From a checkpoint of a small mixture-of-experts model trained on Wikipedia.
Training: a variant of Muon for the experts, 440M tokens.
Below are experts of layer 6 (counted from 0) of a mixture-of-experts language model. Rows are named router (the router's row for the expert), up (a neuron's input weights, with its number) and show model dimensions 144-191. Each number is 500 + 25 x the weight over its row's rms, rounded and kept within 0 to 999. Numbers have three digits each.
After each expert's rows: a language model's description of what the expert responds to; "mostly gets" lists some tokens that are sent to it at least half of the time. This comes from a sample of Wikipedia text that the model never trained on.

# expert 60
router:492498499518501505476487457524500495482470521565464445512481536511510501508472451501519491531506497511490451492484485479497504477464485463447504
up6:496494477504491525494522508492459507514524523484489493506561501505470460528497492508481500463487506486511503499472476451441512476544487520512484
up7:499497492495467484469471496459475481486468509541496528516522497504556527522498500486507525505477535499493470508527521450514492457512508491503483
up8:490504448499498492546510517566540474516476546535477492534500505532470501557482525535491532442479488487487525481486524534512468513498515483509526
up9:517510518495556480501534478480501490489495551560517511506514495503481517505438479453490524490520532513494505501472499449443498542495490500488489
It responds to: Census and unit words
mostly gets: " MPC", " UTC", " households", " lb", " Socorro", " JPL"

# expert 52
router:511502491513500503470541501487477523492490539500484479483460474465493471500540499496486551557483508466452465517530508521481488479484460492476513
up0:505568484482504533515512463475465508503529516501471483510492486526508485523515529529438546525492512493506490513483502497549458477519491522489522
up1:501511474546512489440484496517504491524472514506510501484534505506494447473482485467484498486500454479490521517546513516469476500472477495512506
up2:492474488462449471472534498514535524484479496476462472504462496548477496463537536504505466518506479493499536454564490519539496470518543514524499
up3:485528483519514476458507501437493480532478516502521487499490453500527524521507518492459444480528501509444453486503505473480488490527514511468500
It responds to: Institution and title names
mostly gets: " St", " Development", " Studies", " Health", " Research", " Aer"

# expert 7
router:476480497524444481489558497531491504501468480536483493518530478478486464568486474518500490529518488493503482485507519514527467503460522511483528
up0:470477524500491526535500472548490530475496518515491476518503483507522501525501517478501465521477451557486516522512467543523491500532495494459526
up1:494508527500470508514504472506434492468542497483441503508503501487507504487504514540475470489489546489487501503497536487536469474528509527524513
up2:500510478558522517476482513501458557481531500473484467485491488481464521510487522501530471450525507429473519521478464510462460534536503530505543
up3:478482480507524513542506498520505476455483493515524503528458517505511512523512509501517487512459502537489503500494495459498504517527562489501487
It responds to: Passive auxiliary verbs
mostly gets: " was", " been", " has", " were", " is", " originally"

# expert 13
router:534496469554451528513516496526480466520496529540463487494478502490469468508503484493483542501511499498437441448490531506492505465468518490492536
up1:498575507450516492512461475482472482517497471457489511542498515434512526491464501477494559495559523485519482490516500482501493457499509504493525
up2:470514466527452518517520471510541521515497489450518503500525525439503458517489484508497509490442518544533499487487510524513480547537507482506506
up3:523478456493515491488553471544503509447510523487499491511483492467475533493490531475513474493545525533481506504502472533492494525541510508493530
up4:470518524519485493482508439499464456527540502507496491521464507511523495502507505496514532483481531495487530462443499493517538537543489457529489
It responds to: Critic and chart sources
mostly gets: " Billboard", " episode", " Movie", " Video", " BBC", "Billboard"

# expert 26
router:511512470505489499518520503560503489482462484486509461497526495486536476513514472502511552551451464481463516490477530479491485454479512466461500
up0:481497476479523515540515458436480521481503476525503516471556501497521503515522406483486501498511475556475505535499526500539481504496509517492480
up1:480525494502521473541492506526483494503533523479532473543512541447526522497519502497512496529482446528470478462518489493492458468552510529524539
up2:504479500470484492486533524507485498483531442527476502525539476511558497492466488493528566474465491541478462516481527498500493508510502530477484
up3:545495508504490517544487485486466499487470499506472509511502511509514502487528473511515486526507510492485492480481466476514484555511489490472526
It responds to: Western surname pieces
mostly gets: " Wil", " McC", " Whit", " Berg", " McK", " Beck"

# expert 31
router:516523464484467503505514484486466515515494514499489515549509474504495476516491500498505491492503471470505500542499525502536520510524476494442482
up0:534496488520498516514510507492453495516469477476498490504471467516491490519472512496461470548533515481520477507469462519552531476479559482541469
up1:484498460508501490500488490455455471575503488512511497531502497502530485508475494536541529517527473466507492484513496469480527523445502505510475
up2:500496478490455493427560491486511466484498484473478455514502523445486491499483502520499501540522491513511516439533547499521509487518545461474482
up3:480473487474498509505476509537477509488532550497499498505560501512491539481509534481516495509491521504496490535514477539498499488513489493457475
It responds to: Quotes and contractions
mostly gets: " you", "frac", " You", "thing", " What", " w"

# expert 18
router:458519487507483519514519495551483454456529490535501516523533503498495475547511480468475530499472523495466481512549497516505497522512484538502518
up7:484525512526531515512536458502481539473518489456510496484515460496517523542507518440532499488501479524500482542524493506545500548513508468516495
up8:483539494483452542520506513517531518483547469498493539501460523502490524496482535503481526483512536485491468490521500500458490529557525445461480
up9:499511471498519510480464485475439524506528558484503501520508471509512510510484508516503474499505491488504501476519478491516534462450506481489486
up10:489545502541500499501510496485492439522487511507465534465492462511511478510507519481502479536486529535509476553538532498515481523512509502479506
It responds to: Sentence-ending periods, conjunctions
mostly gets: " although", " though", " but", "—", " where", "."

# expert 2
router:511480443489506534456497440507471491474511511517482497470545532458472488516504487441475464520490508495518463526513470511497484515522456492490515
up0:488480483519539477487504529493443518516442484487491559504511513501465487505557471502515497479479531507485484524490497525400531475509405505508456
up1:501481486505475480490533445516506470525492530454521527551489541494528489507491453478515493489486473474493487507479479516477538487544491504501504
up2:520506518445502516473494509482550502482453544497438500474480500473516487508470511479482461526500507509526502513562502496501507482509485474538506
up3:459515450504524512480477497496477492490531491509507446490537488497526503502506527493446475495478491479500509486523468515508482537481493485478509
It responds to: Non-European name syllables
mostly gets: "ō", "aya", "iya", "ya", "uru", "kar"

# expert 15
router:529476468515500523473523493505473541496494483505466481547519507503444524507535487457463498514448500473520486460514518476483491501524504492501519
up0:501530507505574519510494464510474510495506483495491487486463498541473480552486480540498519474498507483516491504506544532510501508552503519462495
up1:496502485497523478485515477516499498523521497513484487478527488519526510505491488514498474551441520493469518481489561467488511469516542467472508
up2:517462514539451517495479511471505492494487441508504535538497536510494463478461513488517472489512490484486508500515497531466509531495456471529488
up3:537539533491519491480514491493456537482549496485481462532460456514481479523486482491442488514472455543481497483497557543512452480514523492509512
It responds to: Foreign name endings
mostly gets: "ić", "iya", "uru", "ć", "ović", "aga"

# expert 27
router:498533479476452497487532457510469529506517528497446530513518491498484483507479500485498510508516425471513530544540526496489518519492507475469482
up4:534530512525518484490483494492481491459531504509517479531487530519544501478487512469497502517490508497460512554481465462546495518481499502481502
up5:508492476482507458510507490485509475472532532509515462524521501456470509468499482501532496454525489475545481515492459453515508493539477458503529
up6:532523516544483517434491511487541478472488521474511467491545502462492506508495480444507474482514458482513510499506493471517495534497520473473530
up7:539549485496508492497535467550502508489467499479452456520530507497482485480533557502499471504481474499527465519543534522467499516465471547513472
It responds to: Quotes, code, Cyrillic
mostly gets: " you", " \\", "frac", " i", "\\", " w"

# expert 37
router:507526496514496507506527516524495524515514479481507476537493490487541513494553488458512503522487468489514503482507514453462451515475515453490529
up3:484524522513491494512520538522504504499470509482496500504451484503486520503464466480496499497487472493464510459527521496502513503574526491480491
up4:531504518506489495518476496513510514473528521492492490535517494449544475518538541462493491479494482450483499471534549467488499526484477466508496
up5:515542485490466470507518555482488450491514489455532525499519519458499511505473502483486520483468476488479547509512488459455478488519488473511541
up6:515513517528502517484469522474487508519523491515507479510480526498493464501515492473532463516459461497512541493500506497489511537522525481499509
It responds to: German word fragments
mostly gets: "sch", " Sch", "ün", "ür", "isch", "æ"

# expert 17
router:470511497492512495511504474511473523512466506489471491539486500492492454555467505500533526537420504481486508467480514511457455512525505507469509
up0:513516525485535518527523509497501477498513527530499499504515525505474493543468472500522481525479489497466455538492477496519512454520495496510452
up1:482510515463514451499485515459456518509544478535494502484504505514488503500470539546502567511465499493467490476495464491511497468509553473483492
up2:493471459542492509502517485504495457462453489542446486515474507522503487523472497483513516511533520490506491513494527503514531510476497479473500
up3:510414504474498537452511490491506522478487506555427494477531512527489539476495508470512484537501536449488504526532505531473511523516506502500490
It responds to: Main clause verbs
mostly gets: " led", " met", " ran", " caused", " pay", " carried"

# expert 9
router:508561498491518490502496481506444530493507491517484492527495506495508474529475520516490530517464510505515476481499465514518487505522505485440484
up0:471486494545535481522477514514441517483534533495528527535520544491504478461485488503472530492501532490533450478518477471547455495472507503478485
up1:499515513509549522510471470487486559472498504486491489500488494487542485541495512517453489506520503574481513538515505509524485524536494480576515
up2:484449471510526504490504546466474561489499488489467488487510512513527495470465537486459491540462487513498501498477555533501524491525494521518453
up3:478497483505464509516576456478485520472474516552481546511518465492492492525533508505485492504483503483470477512491492514488440496522474472493537
It responds to: Passive participles after be
mostly gets: " moved", " returned", " died", " used", " built", " located"

# expert 56
router:481510501494518509449514487501480514441483522490513511539524487483512480526476491454509506531492490480461492521503501498446478501509407537513478
up0:539506472504555492442497503503520493497515509547506455502501523490481529512487478485499493523511481483467438537512433503486477494488449461468526
up1:482543521477498508465533490493505513455451527498492482512496483482536473437496500496530536507438520460479490500506465489484466470495441497468498
up2:493492457501493485488507510477502508502506485517532555497510528501529490512501478474510493491490512474537447462488527542511500465486494532513511
up3:507506491534466468495510470520481515500512508469553504530514512532494488491472471538473528546514482473530478504519510523466517503511438513510523
It responds to: Latinate word beginnings
mostly gets: " inst", " conce", " comp", " legisl", " vac", " repe"

# expert 12
router:488524494502488463512526455503496479531504483517480466555514501483494475586509503496497545547470511497487496453495501457482469532494498476487523
up1:531452519575465500490496524516495499492485522498448481482485513479489515515480494496495483533499553520512526499481493532492558502510500540515499
up2:502539474492501472512463494540465526488521515446528503488500509481494525504480507459550478472480485426506502477475509452508518501528495493494495
up3:490520514482473515521490509504503480516482534513546531535499497518518492558484503484469555518464510494543474466494530466501491495488503473501438
up4:521552509535488443500500496526491500516493450502493489496529498480494522525535531519496502537489516497481475492519550515448499509540456518484488
It responds to: Verb stems before suffixes
mostly gets: " consider", " document", " approach", " pay", " attract", " deliver"

# expert 5
router:494506492498504514508492487525484516514489507511473486544530529508498514523527485474477537511481513466519458488503523500483483473517507488467489
up0:453533449473499477476497518532469491476521532502500529497502503490540467529520521517502527472487525540537464497486486475467462473491501461502502
up1:518508481485483516539464475541543532532474494539480519503488469481480483520518509490480506535550493480469497517537518456487479472519464497505517
up2:488519560510462524502511468552529498516531464481480483500551471529496541523515521549511548519500517509477479476527495499510484491499481493493503
up3:521473445546505480494460468498546508486471481528525547504522471515517501530513504523524519525478519510467489497535528486440485470512492463521459
It responds to: Mid-word fragments
mostly gets: " spin", " respect", " pain", " tail", " ax", " flow"

# expert 39
router:454548499507479512472513493547501483474511492514448485517540532481544484502473507471499518522507432463446528536556480488484508452506513507445502
up0:483502488515512513471524514482484499504490520459488490527526476488513473511507488530493505502483515500483483483489509490492497493515519521520488
up1:461487505493454536485520495524497492507530501470484511552499500497498467505492490496483488488523476487484482506493498536521492481479508517518479
up2:504498482512509507462513497534442493515489519497480471530521508480517509489485516504486498551471527500517519512463534489488518501455552464489508
up3:512487475496510511474493508518481518491454515539444446474489586476506515536499487505531468489493458496521519466528508511492516515477528516505496
It responds to: Mid-name consonant pieces
mostly gets: " Wil", " Gall", " Beck", " Lind", " Whit", " McG"

# expert 8
router:530490467503488558519499517491449513493477521515486503474501520470465463490513447493485494510485510461461481485490509469513466434486511472479480
up0:457560511494481534539495523486436554502493537510515546495481488496494491534518444448487520488453497526516491496504498464537492526476514494532562
up1:519461522508502508517483466484511533493513529518471489501516518497504514507506538511507497497499522518468487469490546508503484481515481482492553
up2:483520487478485563502512543498472516468473463513490495473502498519486503521483505531515560498486517476489506537514546495494480457470502526498498
up3:484531486517514501510515525451447489497513530535538507424488479475492517525510503522462490515495445468489530539482460478536490501499524502513493
It responds to: Title and brand names
mostly gets: " Best", " Billboard", " Times", " Dream", "Best", " Golden"